From a checkpoint of a small mixture-of-experts model trained on Wikipedia: a softmax router, 1432M tokens.
Below are experts of layer 4 (counted from 0) of a mixture-of-experts language model. Rows are named down (a neuron's output weights, with its number) and show model dimensions 0-255. Each number is 128 + 24 x the weight over its row's rms, rounded and kept within 0 to 255. Numbers have three digits each.
Before each expert's rows: "raises" lists some tokens whose logits its average output raises strongly, later layers aside; "comes before" lists some tokens at least twice as common just after its tokens as in all text. This comes from a sample of Wikipedia text that the model never trained on. Tokens count by the router's weight.

# expert 68
raises: "==", "including ", "and ", "\"."
comes before: ", ", "(", "in ", ". ", "and ", "of "
down0:117129119136116132138167155125140139098167112131128147095074140122109086130119102107122118095133168175133188141139108069136152111150137124150157119105063129106137103192166110109111077109160099146130168126111131120112128108094102124122142077161128132095138100156136168108145122139135137089136117103119119102110123161115122144131056134118163135139116105144120133136127156074145095122112173132146143116150117149123116086097133117113130151139154137126180113112151126102134120124111158162134145111115120131173075110197151121074111101109139120129145165112128118146139105065117104174132122166131160109104137136103127123147128156146094129132102138113138125146144141160121171126106067126139144139096124125132112100116123164126129158156117128120120120116129132147092076099136142
down1:124156112109145109112123125126167144129101179127105163112128158138106086096118150120148171146115125157096125137112100124109156154164167144084148112119145121121149096138138169121145120130135138102128195117102126124170138094146092138116140140114128107113104088110172129088176070159094140162172118112167134144169139113089132122140147126125171089134143168095112139129124112127120166131139136112173104119098105132120141114128121153057144126116107146149151136130140104168128137170154110100141126171092144121166149145108115121141123134117146158108131111149180175182181129144116111131152125152169166099149129124089134139141170150146098167147136160117128117159145161145097123099141124115166123128136132122119131126115127125156073139117126151137172147119146118117109155122087094
down2:152126097121117107183136146115137115156111149109139161149108109143117130160121129114105131168112084103131130126178088123095126172132126114136101130100146189121138172149133103164120118106100091103138094152076148151132135160154136110156105136146102108167161148142130140141088159077115135151131117102085129122116123132106146126114106173094153135122142121133143110087133111094140150147110105134133169166089096116126132180115116131127162121127132100124079090108098164104121137120135103131125152164138109094134190108156133099121114101079147148135091196095164140106135123128112124105116133136130127128115141156109105117105140070127127141074124113118098181157156116116138102168106144138140115137120140118113129141154103075147124160133175124142140136153161170105112125136148158

# expert 80
raises: "in ", "throughout ", "of ", "on ", "also ", "operating "
comes before: "of ", "and ", "in ", "for ", "to ", "was "
down0:116118089143111096106082184130143134132150132101089183135119139101168113128126139128181136143138087125108144174162114086115151160112095087133119127128108135181162124151129106136117158108163127078125147163111106129109103142112108173174080135153117106124120165168126139137118142111125118114106108124117088132162122187149137143132079134138136124116141131109176146140156121122159130121177141060127135134132125159160157110143151101143151139126140138134101123081125112153129198103139146121109098150135113119133138111090128101120154127100103124124127143103124137171158115113167093144141144157149154125119138121144134143137070128106107150148181112129125132119114136119123139132110095146106176128141128151131132136138121179086162168124142127186115115141075129151135143095111143
down1:177099123137115162125084138132148127096125127183125146141136124154114135129165136163101153125133106150072140158135170053097106145097125107104153112121143129127090150181130143125119170140182121125147141103130135124131154114048096146126151088117163148136082135139160195134137142098121123106173139104129135111127140159144106105132103149135114100154160106135094146134135120108151128125133189102139139136120143152135097135068172119098123094104131154146151135116112136132117144106099166093124131139169135121129128159133127125095131175102128117145155129094100099116158112100147101129118138112150114146080131128085110104099152112196108155118117136135105126101093140152086157107127129125110107111108136118134142131129175129123135150100135123135120116148165147126074113106114115
down2:105139115077077121109075105144129143108158166149160152154121089114137137095175126106135126111112130172126146125098111090148115124150133148089143143108127170136157147135131096093135144118117169125149137099153121098111116139085098081148137132144118145108150118157145141089132148080094146122104139116099110151128137159163120127183138163187106079139109118106120149120142137110106101093131115171148144124098114115073120087120125140164167107139176105089137151131127121165140171106144148136140112137113162147105124118151155105121112145099121143104175108103135100132143124091117136154085151146110130147138139096163159125192133146158124104127147159110123128107148114110127146123159133133127103105124157150142158107143131126121141090112148176070137176097133123093154123144155115

# expert 254
raises: "including ", "\n", "that "
comes before: ", ", ". ", "and ", ".", "of ", "\n"
down0:118146124115141105147123130146148120137185125155103130156111117143133088116153133102128165097141142067108112165086128104123137136162098152108129109120146081137141120129106136101151141137092095135139146138118129146175180119064097111123110145087142149147120130090120136140108130149092134156221140137132135130133097146126130156134157058136166148142087106111116096139118073099108105095141139125160103147114183153112145132136123128126154128115124135159132150095117153125171155111138114141146116142130145123167134155161138142101125087143165133119134103113122148102072149131146104096204110121148122147165115105125173101122178145110120143107130156093121127109157139124119105118164140124174105099105139106077134148157118152129123166097130121119147106114112116129122135153139132
down1:163113132137109162156100124166126116119125134116142150124157131116089091144141115112089147114185141073127124157160132113118160117101150138155149168142128170104128125157153158133132158137141148129130178147142155143121109174085084125172124100113118136134094150115064145135121131113115144148136135099117134112140100171137152117142114145096127107140092127112111136127143109101110110111141142183120125156104145163104126141106091100132108105102111140163139139130168156129123156129128181099123170119126123108163110164096123170145123157130155120190135129166129095122119118115138119172168152164180145129101084106126128120131100130087144145107211089133153139086150179114133113131145098167128148113108130111133147126139113135121145151137130100154136074131142131130148156167120095
down2:122146114124103173143150152167134110151129109131158141131116137114071155143135113124111144116123146118144139107128114114142092150086152118141149098091148125147117117184181144122169146138125121141152090149128113133146180069054096103096129083142125134150133155146115159154122133096136141134143167106101115105100097113122144135106091116149105143142154103129109161157137153119162139142117174119127138117128119117145139125159145079136147127100139115147103143136134144167145094134119120095108100114145140144146108127171143129090122108139162133125127102089098142165123122147137101157112110109156193151142110109115165126109140154095162117129098137175110122141141135169156151115137145110161113164168097123145127156212123132140135138108181120077149075154133118110133134112125174

# expert 253
raises: "part ", "a ", "the ", "well ", "an ", "\""
comes before: "the ", "a ", "well ", "an ", "his ", "part "
down0:125122113174150083133091137141119126105089187143137090165117117115098139061140099097135095105140129100157149116105159095101133129139146100162151120119121109085128107110155142134094122159129143127165127138140115160136108128097156137107118182126138122071158156166174088141134111120165114155129172133099174124143088106115067148120152113136146144141150099108137144106098146171084095148123133122129146113156117145105140106181121124121093114127083116094128144089142153189128082102139128107127109144155137136135110087180134081149141151138123117103110100119129095140135128131125160146135175143144128103146100116155188093105157135151164162117127108132127111137115106127155125149126116138142109118145119133121131114121152141119092106154126119113123109114169092117087149108107130
down1:130164121165117097106073131155134114089130150120158135124122128126185126134099136134171151112133163105148151119158132135163111132126142093138136135123128119164157129095119125128111172167132159100111104124103115113120124129179142077180151156117051130126153124137121138153140105201092140140105124151107099093122125132095101133139109106137144158134155150089158109104160102146140109112103136128133106117140143120133148136092099147089173136154111135108100105135127109127138134106142102111097101151157102117123105119149129150157078109145124121145150142131128092155139159165125123122109174106108087080152125137133121139113117142112152107113114091180127160135160107155115105109115109114101168177162166147173135103116117110132125148092107164189175133123147139116149155122148166
down2:160153138111104089128131112144090129139129125071106161116094103114105139108108117098152116156112153117154119141104127146127110151123160085119126162116116132112120130133184115147167105102135147128133115109108140090180159123139146142104124209146147154130114136127181132129152126150096097102130138160119141129130086144120140100110114086132151170113135144125105141128148115134090154113120147120156170125162120076102101109156143108151102126141141185139076155136131138127142085112164148133132147174156128126089147180178130144163107153144149153109140158150152166146147149182102145105090129165143115113127140132134153094096112095128101102125085105121107139100113122162149136116045155133121117119136131108144143120158144111106140121121145124156149107140067128130117105117112129

# expert 101
raises: "of ", "running ", "for "
comes before: "of ", ", ", "and ", ". ", "in ", "are "
down0:120124121120102131159118108138130126094125104142120121135116168150102175143135113135185129131118083149131071091129105193151158072143166190113134121150120120149128142110153141129112083135147092124116147129154131109143143161156146104111110121176135158100126150154104146129167079147122121135110129127107155072157155111165124123161132170157076107124132156079118134116154115166130146125151151094115114102107122168114109116137152115142187143124160101102128122121172102130148173100123119114118124112160125165128135121120109135119148135136097134089138123167112131121136092113099093142125128089120140111062142143091089150122145124111104115131135130161135106129097123147101155155164108138107105197147155139155116135144119096092132148175128133120098164093115107119105114120149125
down1:107101082145141139131101129098097111150153112132143070098104120140124137153124135094150048134101164116149093110106126129149131143131139141131117105119127160097149099101126119139111117094128144157150091146167117125068124111167093130119157101108120128118134161112075190076106158110092123117113150115115118140143118127176128082157138143167096130103146099090097139114092171111153152142146109099144134157132102112122118140120134158142052117124115118127090131142184152105155119114134108091145118116104126133118088153095151171141125140109170117155140148104157133091121168152093167132111112127148131098110141121110126163139140131131094132132109160101156147124076102169138135119134113105086123133133155129152122125128137108140092119091144110149089156157152132112113128111134106
down2:135174124136100139162101109065128122085162106095143117097107109129129130161106139128182071143121129122100127111151150144103095086107163126127124122125137138114116085140154177144142096106148089104146152115137149110090141102119122113105145122136170131140112157154130167147089121110116145114125176171129152133120145122144121144135142118151142111126163139144099103077145167133116137104116158118146134134133127136128095117173141086150158146144128113145128100132113109134115114120177101150086129117140121201105145105128096126139128110146101133147116137148155137116093125149092171112144136080150116111098068149157143122104147176113112111152117163144187095117117072107112139147135129110153117106184104145121127124121155171140131105121162112116119118123139101136104106105057131

# expert 0
raises: "the ", "various ", "down", "its "
comes before: "the ", "a ", "his ", "201", "200", "202"
down0:115124121123159098162166086152151117104084114122116159126133141159148129122126143089143148123154149136135098115145149141100132095136111150129117128109125154084100157106164204117141139153119117180143146103118126136104118100094175112145130132156145139124123155118120123159128117104119134148114141061113151117131076166132113132118188162150126187156127133140095123140101098120088129104177117122149129093120157138115139115110136138114109161113129094078118146124130136125112084107115099168129133131087122121145168084130114138129123142128153149095132115188141130125118184146120147170125082106121153102110107081149162063132146118108111122126164179141163143146081123124150131136135134097157086109146139117091133147081120159137094130142153126119114107102102109123100105137128119
down1:137085102115100092102153156137154125147179107133129155155170120177128118129119132118114131124132143105081119161123118139100103102121132126137163139132089116137141077105123128127165063123104146104142171084132125111138102131138137120156131181166157153148153180106144153156120135103159177109089118113113134126137115113117073136060110187111148069104165112083139127109134135084153098150119102090094141133129125108112155144114097134108130112124150155082121131097138155110098163123141149098102111137085117101110119131096152098124146162117153156145150143127156129131106148106136096137144128121146086112089142145132156122138153115150120101151140162108129150125150151151124100131149128130088134119144177131113162125114129161159155155195144149130121123138126123134123142146154164
down2:131139132110126140100119143150121108093170127163116083141164107148047143087111142146142116169134124120111154122151103129120125144147115155117147103146177125159090142186065132128118117128161133118113124173095115147146092123129117139161122107093131129130130152121122091153137143048142097136147138129142093109144131148152137154158131108111155138145109110155070120120135127137110113133104178135105192146123129118116120130174148057091089100147141131129145139077128102141149136154104120138129141142122142099090114150179095124083111133155148120127119160117120132165104106147139144134130144113106096100132148143150113096164160104134157142121123116143067146109171120119112105121120107115155115136145118128126169128098186147128124130093140117142130117092169113141107129122116168

# expert 222
raises: "previous ", "her ", "subsequent ", "supporting ", "their ", "she "
comes before: "the ", "a ", "by ", "his ", "an ", "be "
down0:095150151146120127113126136154146137113094117134140101116166123154137110124110106172120128072102137121156103134112144117155069118096116080126111134119156093118116133090116125130109134169144151149144062150142116130099092148112144119123114096153172159106111151154121114147099130143128073136100074131082122068165117177126086125141148105141130105101106100105105114124128165133145135175097132103097171143127136148118164155132153125101077123128142151116129114113118146124105110126075148130117133143120134110145124125101142157133133159114104137157218146117132097081094131137097141106112103122117159131151136133145102122134098134119108106168080137160152105097128136152160158143145113110150136153141171126168151133157163135088115154111128133162111152141130142133126161153133175
down1:094134152097139117139128121118114127139085085125115173092138140122091137111143134139109147091151104124114135140161142110124132135129122175104137112125107126134159104130098132130153137108148169094186140171155126091101148136152129127135124132128081130142108139108084117127128133096105137140089144128159170125143199119134134116121139120112068152165133127118139152137124103122136139155182092104157106148145138126131139151151088129111109148139133151104155097134128122102081158145150126092094134179176126117094080153113110118152133149109081125124107126109096110142063162124108154132121092123133156123122090166138110138127129110143061098100144151101110120122110121142151152110106118089134130131123098159102110071156147140164126132130132082120127056124115168115099155084133116
down2:118130170129110140135123141120139110121109133162104105123157128139180127155144144145121136124147172160109142151127131122119119133120144135130110110162151113126118133105102173144120167170134132140129127145110106159124101141155174150177089146074144139132145122089095164088171101059164119131085090115151113142114131108120132122147131160152093120124089104145112153096110128163144100096128084104118131120164145111169119181160114099100155146145160135133119140155106104134151101160124113080086122081123142114145125123111140128137140135135153112122103115140125071138100120116145185095146128175102164122133085123138115118099103129152113139125149152130153096115157145121128126172152154107151108113105103110131143055128172117139132147155114113159121086148109129147170182124131086

# expert 210
raises: "view", "association ", "sur", "u"
comes before: "\n\n", "% ", "\n", ".", "0 ", "5 "
down0:114107156097155128143108116130069144121123134147133171128132131110122102150152102099120102082113152121135116124121150114158110148101149096133139174162134145142152143138129137142168130119099108134108088145120168135092143100093162134152087156152107128120144121127166104127149111120149122112136106137093190141088161155119183140107156122183142067122121099130105067106162146143113143120132090118094145121106112108138089149106140118091140141127123125121108145140113130102128106139128148122121109123130098131141148141157124162123168112120134119165153113134130146061158116116142174125097120154111133132144141164153160087095136124142133142099129124097075148135166140144124103117101178129114076091069170189140106159157101136148133170142156118162117161142125150132135107118103123
down1:129130149152121169115121125128152145130160096128115167112136123170127129104132101123140139145111109117096107111151144139153152157117146128106108163147083155116107104158145102149132118129134101109145086087104120103118131099163117107195097148144102110143167157151155157140103154145070112082111155130124127102130088111179131125078090153159122142148098105160120173127214116168128079134129138150161132130119164092121132080093128097099065157155164117131121194121161092173129147136142085131131157132144136148144126094158133133125131108131117068124154120145118140133158153123144129144130144155155123159123141132147116122111127138144129086116122153143116143132106123115148132158151106103177147116176106110142129086143115101134117149120123111138121121116130110109083110131122105
down2:128164137134090105132129141087113122115108110116116110123142132128184096085089152105150101096131103188110125125124105112179129131075107146139145100081128105177082114116168133106072154126134146146101126167119115162110158111077097117147126162128107121101144095139102125149106117150170153169083109144137169096097117149145114129152148137120126101088130143142126108117150113128134099153154121148096118107128113154121153091121155168135078074140165167111111094127122122161109137104112123138127070123104140100121098115139126119134105172099121130123132134136111161111118142148140124156142116077098145139157131162136110148163100106142118130140146134120115132110146113133125108153087150095119175156141080135136144114123100096117145100062176135122115137124135103114123116154130092

# expert 31
raises: "away", "away ", "game"
comes before: ", ", "(", ". ", "and ", ": ", "' "
down1:090141117133137121157150101149121133136126194114111219103120097088129086170134108131142121138121092097143135146146125134121120116142141108136107113116109171097125101134101067121138101127124147119114094113154114116153112138095119097118089186145145117136126149157129068088104158130101158094138101120134150167093130156156146123132151148143081103144167144160110122138155130126145120106105122116078117141109149157131102119106129135120120132161100166126149126125126116130096110127157134143131105117145179110154176074096095144176142122127088146106104128156139143133150108164110144102119141090125094105125165116134161116159202100169167147102106113138164107150128122142149106131139117127150111137132099112132106110128159105134117088109087136126145140125105117119123173113122159
down2:127136128134101083118116114115147135136092159113172060113157157109132143123119164102141124119127130101131130118123155155127121160134166134147134099149146134184146114123171154156108144110116112075131158105152110153125174139146137147112162135107133135156109063153113126142147142126140108128122143115072131126115109115112156113079102091122118113168152123134098190148117108144124120185100098101103134111091107104078158108126138139116128132103133107120119085125186116129142090146112130093168112144138127141113128148168164120124129109113138105125117126137151151109144121101113152114130143150102169118131133150177123157124104159077086110107156132122151104134112149117137120092112078122072177119120137149178143115104150118148114164109119153171112166153117087154170106111112116
down3:147111127133155102117097153122147105114128114113099092105106173146140138114140139136113091127114151135116104125119126144097141122095151123111176147119148167186101107098123085115092159141098110143092164113129177104145141138120126128134127157096146138112126125121141129110144089130128142144074167142107120127146162144131093114128126138086132080152154117125145136105165132104169090094144163139144145109176123120171133138129086126106128130101112128111089101144099095123103206115172137119150087144173119126115149106128067120167090125144155122143083077093108131155151103085131117123126073132106094130125098126106105145129164127139156116098142136138135128095093157126136118163092141108130165164134106194118128118135132093098133149144129124136161137134138136132082137119157144

# expert 63
raises: ")", ", ", "(", ":", "- ", "\", "
comes before: "of ", ", ", "in ", ". ", "and ", "("
down0:141139167166152148168131105138131085141123102129123096146132119121146085162124123100108129098152116120112131118127132135124162152118132142087106140128096118122155114124137122124113129135152162115115132178120141204139100124115166168099159164152146110153144147099140144132092142131156149135142114133135090150133134165119152103131147127099103138125153103126140131168082125131114146157105128112096143094168161130118123152107159140155128111141116165155137100169118162135146126138139107108131152190133157107104130190131176146138165112047125095105146142146127094159137099156150132138123102155109141114124173148190088178131118107114117126122100130133120151135130119102128145103137150116132179075128184118123157134161100147131087120167159107100090101122157115144105125170136135
down1:116164112147118105122133131146176138110168152089123118089147113101122108095131118118125119145116171146153120150118115126112127101125122134087097115120119136119116123117181191090094144103129123085100115121098118160155144106149104113094110107156130098153133120101134115103115124123113113151131111130122099110066132106116144121132100143107099144106149184109168107132160150093182142130126124106122136141082109135110196137156129082110155099187111109133130097125128108143130105116143095103168161112135121094140127151103139085101125133110107107112144112126136142112175136138105134137133119101118122102131127118141147100094119144091149120110090103111114120154182132094157094103137097088211119137136100117130153121135092113102134143075078116178174145115125113165146119114133117
down2:098176107171127143121104139114129103101079122124113098182123135128161135165145141128110110132147135129139111114105116144111149115128134100181117078142148153132189138098124097125139148128122121119088126095161125097133147163146115117187095111135142119138107133092129127157119131071161120132113122121125113125123135158145131137169163086108125146149129088132134135132146122143156130126136147133124128124109158156121122138139174151128141153142132137128080120104143177124134099136150067083110112121159090110121152097079099134165154090102119107101144100120109151090168121130088132120107056154114135133153141144115126149134152096141100088147123155111149153097103148091110161136164122156128139137145154131119155126141132180112127154141191141162147106158163073129129134150169161

# expert 39
raises: "198", "197", "194", "its ", "200", "196"
comes before: "–", ",", ".", "| ", ":", "; "
down0:135103123100147145136120097130124118104148093115147148145108118124143169116154115108158101104116166128127104150129093115122091153161123102100093105139120179117131132110143145138170139094127109101145106179134106134146102086103182127182150121158085141136139107135115139058124064077149160102104125107189119108136114132091123127131105145076140144121130131145132095085148185146129113104129162148159109149121129092138158109122174113148147142201159129142105146122107110164157099142106154127111132170101127106095116098115109116104146130129139101108130125119139089154160139118133146096152148110133163135114136159096095123113112135092108148111154108112104105129090103100139132144138094134105080138169131149141152124127075158143117141111142148151124130144120127159153113155140143
down1:082131141114144118120154123093111139101119084124102156173117154123136088137164140143139162127121122134100169106149121146122152143130118127141102136172169145149132137128109130156114124124144109133121169107147140116065128131113168147162130103164167088158162152117100144115138151133131114106136130123142126123096124113160145124152144146097099164138137144152110122146114119081117158104118128178137134087137076142140103082133121156061149129134138095120151159144133111099148124153136161174132126159070085117104153119129136093147158138145119133151121149132185147113099092166151127205125135128156125140112168129099123107134104110112104130129100124138115079133111127147082150128113096082091143115127150130152151146139101107148135137153081180141102109067095127150112145125125148
down2:138133097096094142116165117124116112128132117123153097101091118143107115152096137153088122131140108127150148107168090135143134101154115112102130134128140127124187132199138111109147120121126212117153160136112160169127174155136117114159147099098104152130133098094126169142120099118146139119131131089160140137164091105135156114122136094147167109139118123171123135110104157134110120090156104161145159098100131075151125132135137145158142087116165115147084156129197077109127148142114126170110111131129101142118144124130127167126126132110147136111099137098126151136152129092121106158126088129088112130074143153115115106106105131094127123158142145133137083129122146161111150131115110102104103126122137152116096109161122176119082152113193127137130110102127125103178118163149122

# expert 176
raises: "front ", "spring ", "terms ", "turn ", "fall "
comes before: "the ", "a ", "201", "200", "199", "198"
down0:065145141121118117096139151147122130123102132158136134112076087086101139138063120074129122129140163156106121139120123124129112061098136125124131093115125104094108116095155132133148072087098133116148127145099119119167157142115155129162152117133142108141136129113142139135109140157110136155143144119144129140075091166139183119092127161087136136083080131147130170080117092153153128096094091138134131120139130130129159132144157159097116152131145130112125089106110113126136088158081124112138082099104126111113157105120160092127140160171143148157116093138162142101175124089127130139111106132143133150100111150098121149142108132117117125139103138127146139110175136128150121125159127128115121142113132099166135178092155086157120155136142099155140158148115121127093138172168155
down1:120115120137167139131145156102142141126127106162143142147130126121133125130157096128140107141137119147106132156130107090130150137113146081162123151134102133115077169127133135126120141189148122106128112109100106071119112106133133071169077136123093141111100120180122169088120098153151157154096124159086110107130108071072093150162158113132150165114108127134098140122162109112112081134132098131138077134112121167119166104094132119125108129167106110123137131119094140100125155140105124149117122138161116115143123123112106111161107181143081150149091136148115105088125092180118095140068150149109133120110091136117130131130134104124143131136160130128165142124120137096108181136101124100095193163096098131114130126140137170129115163105097138135087131133113151153148140114122153
down2:097134116113098150143151075155123137099154128129148137148096140116146110083152129098113071156097108092100107107127079102119110097091187103136124124095107099124089113110120126114146102154136122101136180120113084105159090113172115081141146135113094127134124093131160105147128132151127155118116126121159076130112151105094136127183128102138164136121129108103072097133157143152119121132118140140130130132112104099162070155144124087141146112178109120110131128104137135130131143133107127126097116107123140097139092113159156160120104137069147163130109177125083102105158141119135140106138132092130134145124146104169132159126169129119104145105135124095104129103156103146109115098102131072158125112127136132159151142123148155156083142081099117123137123092155113107143111110113171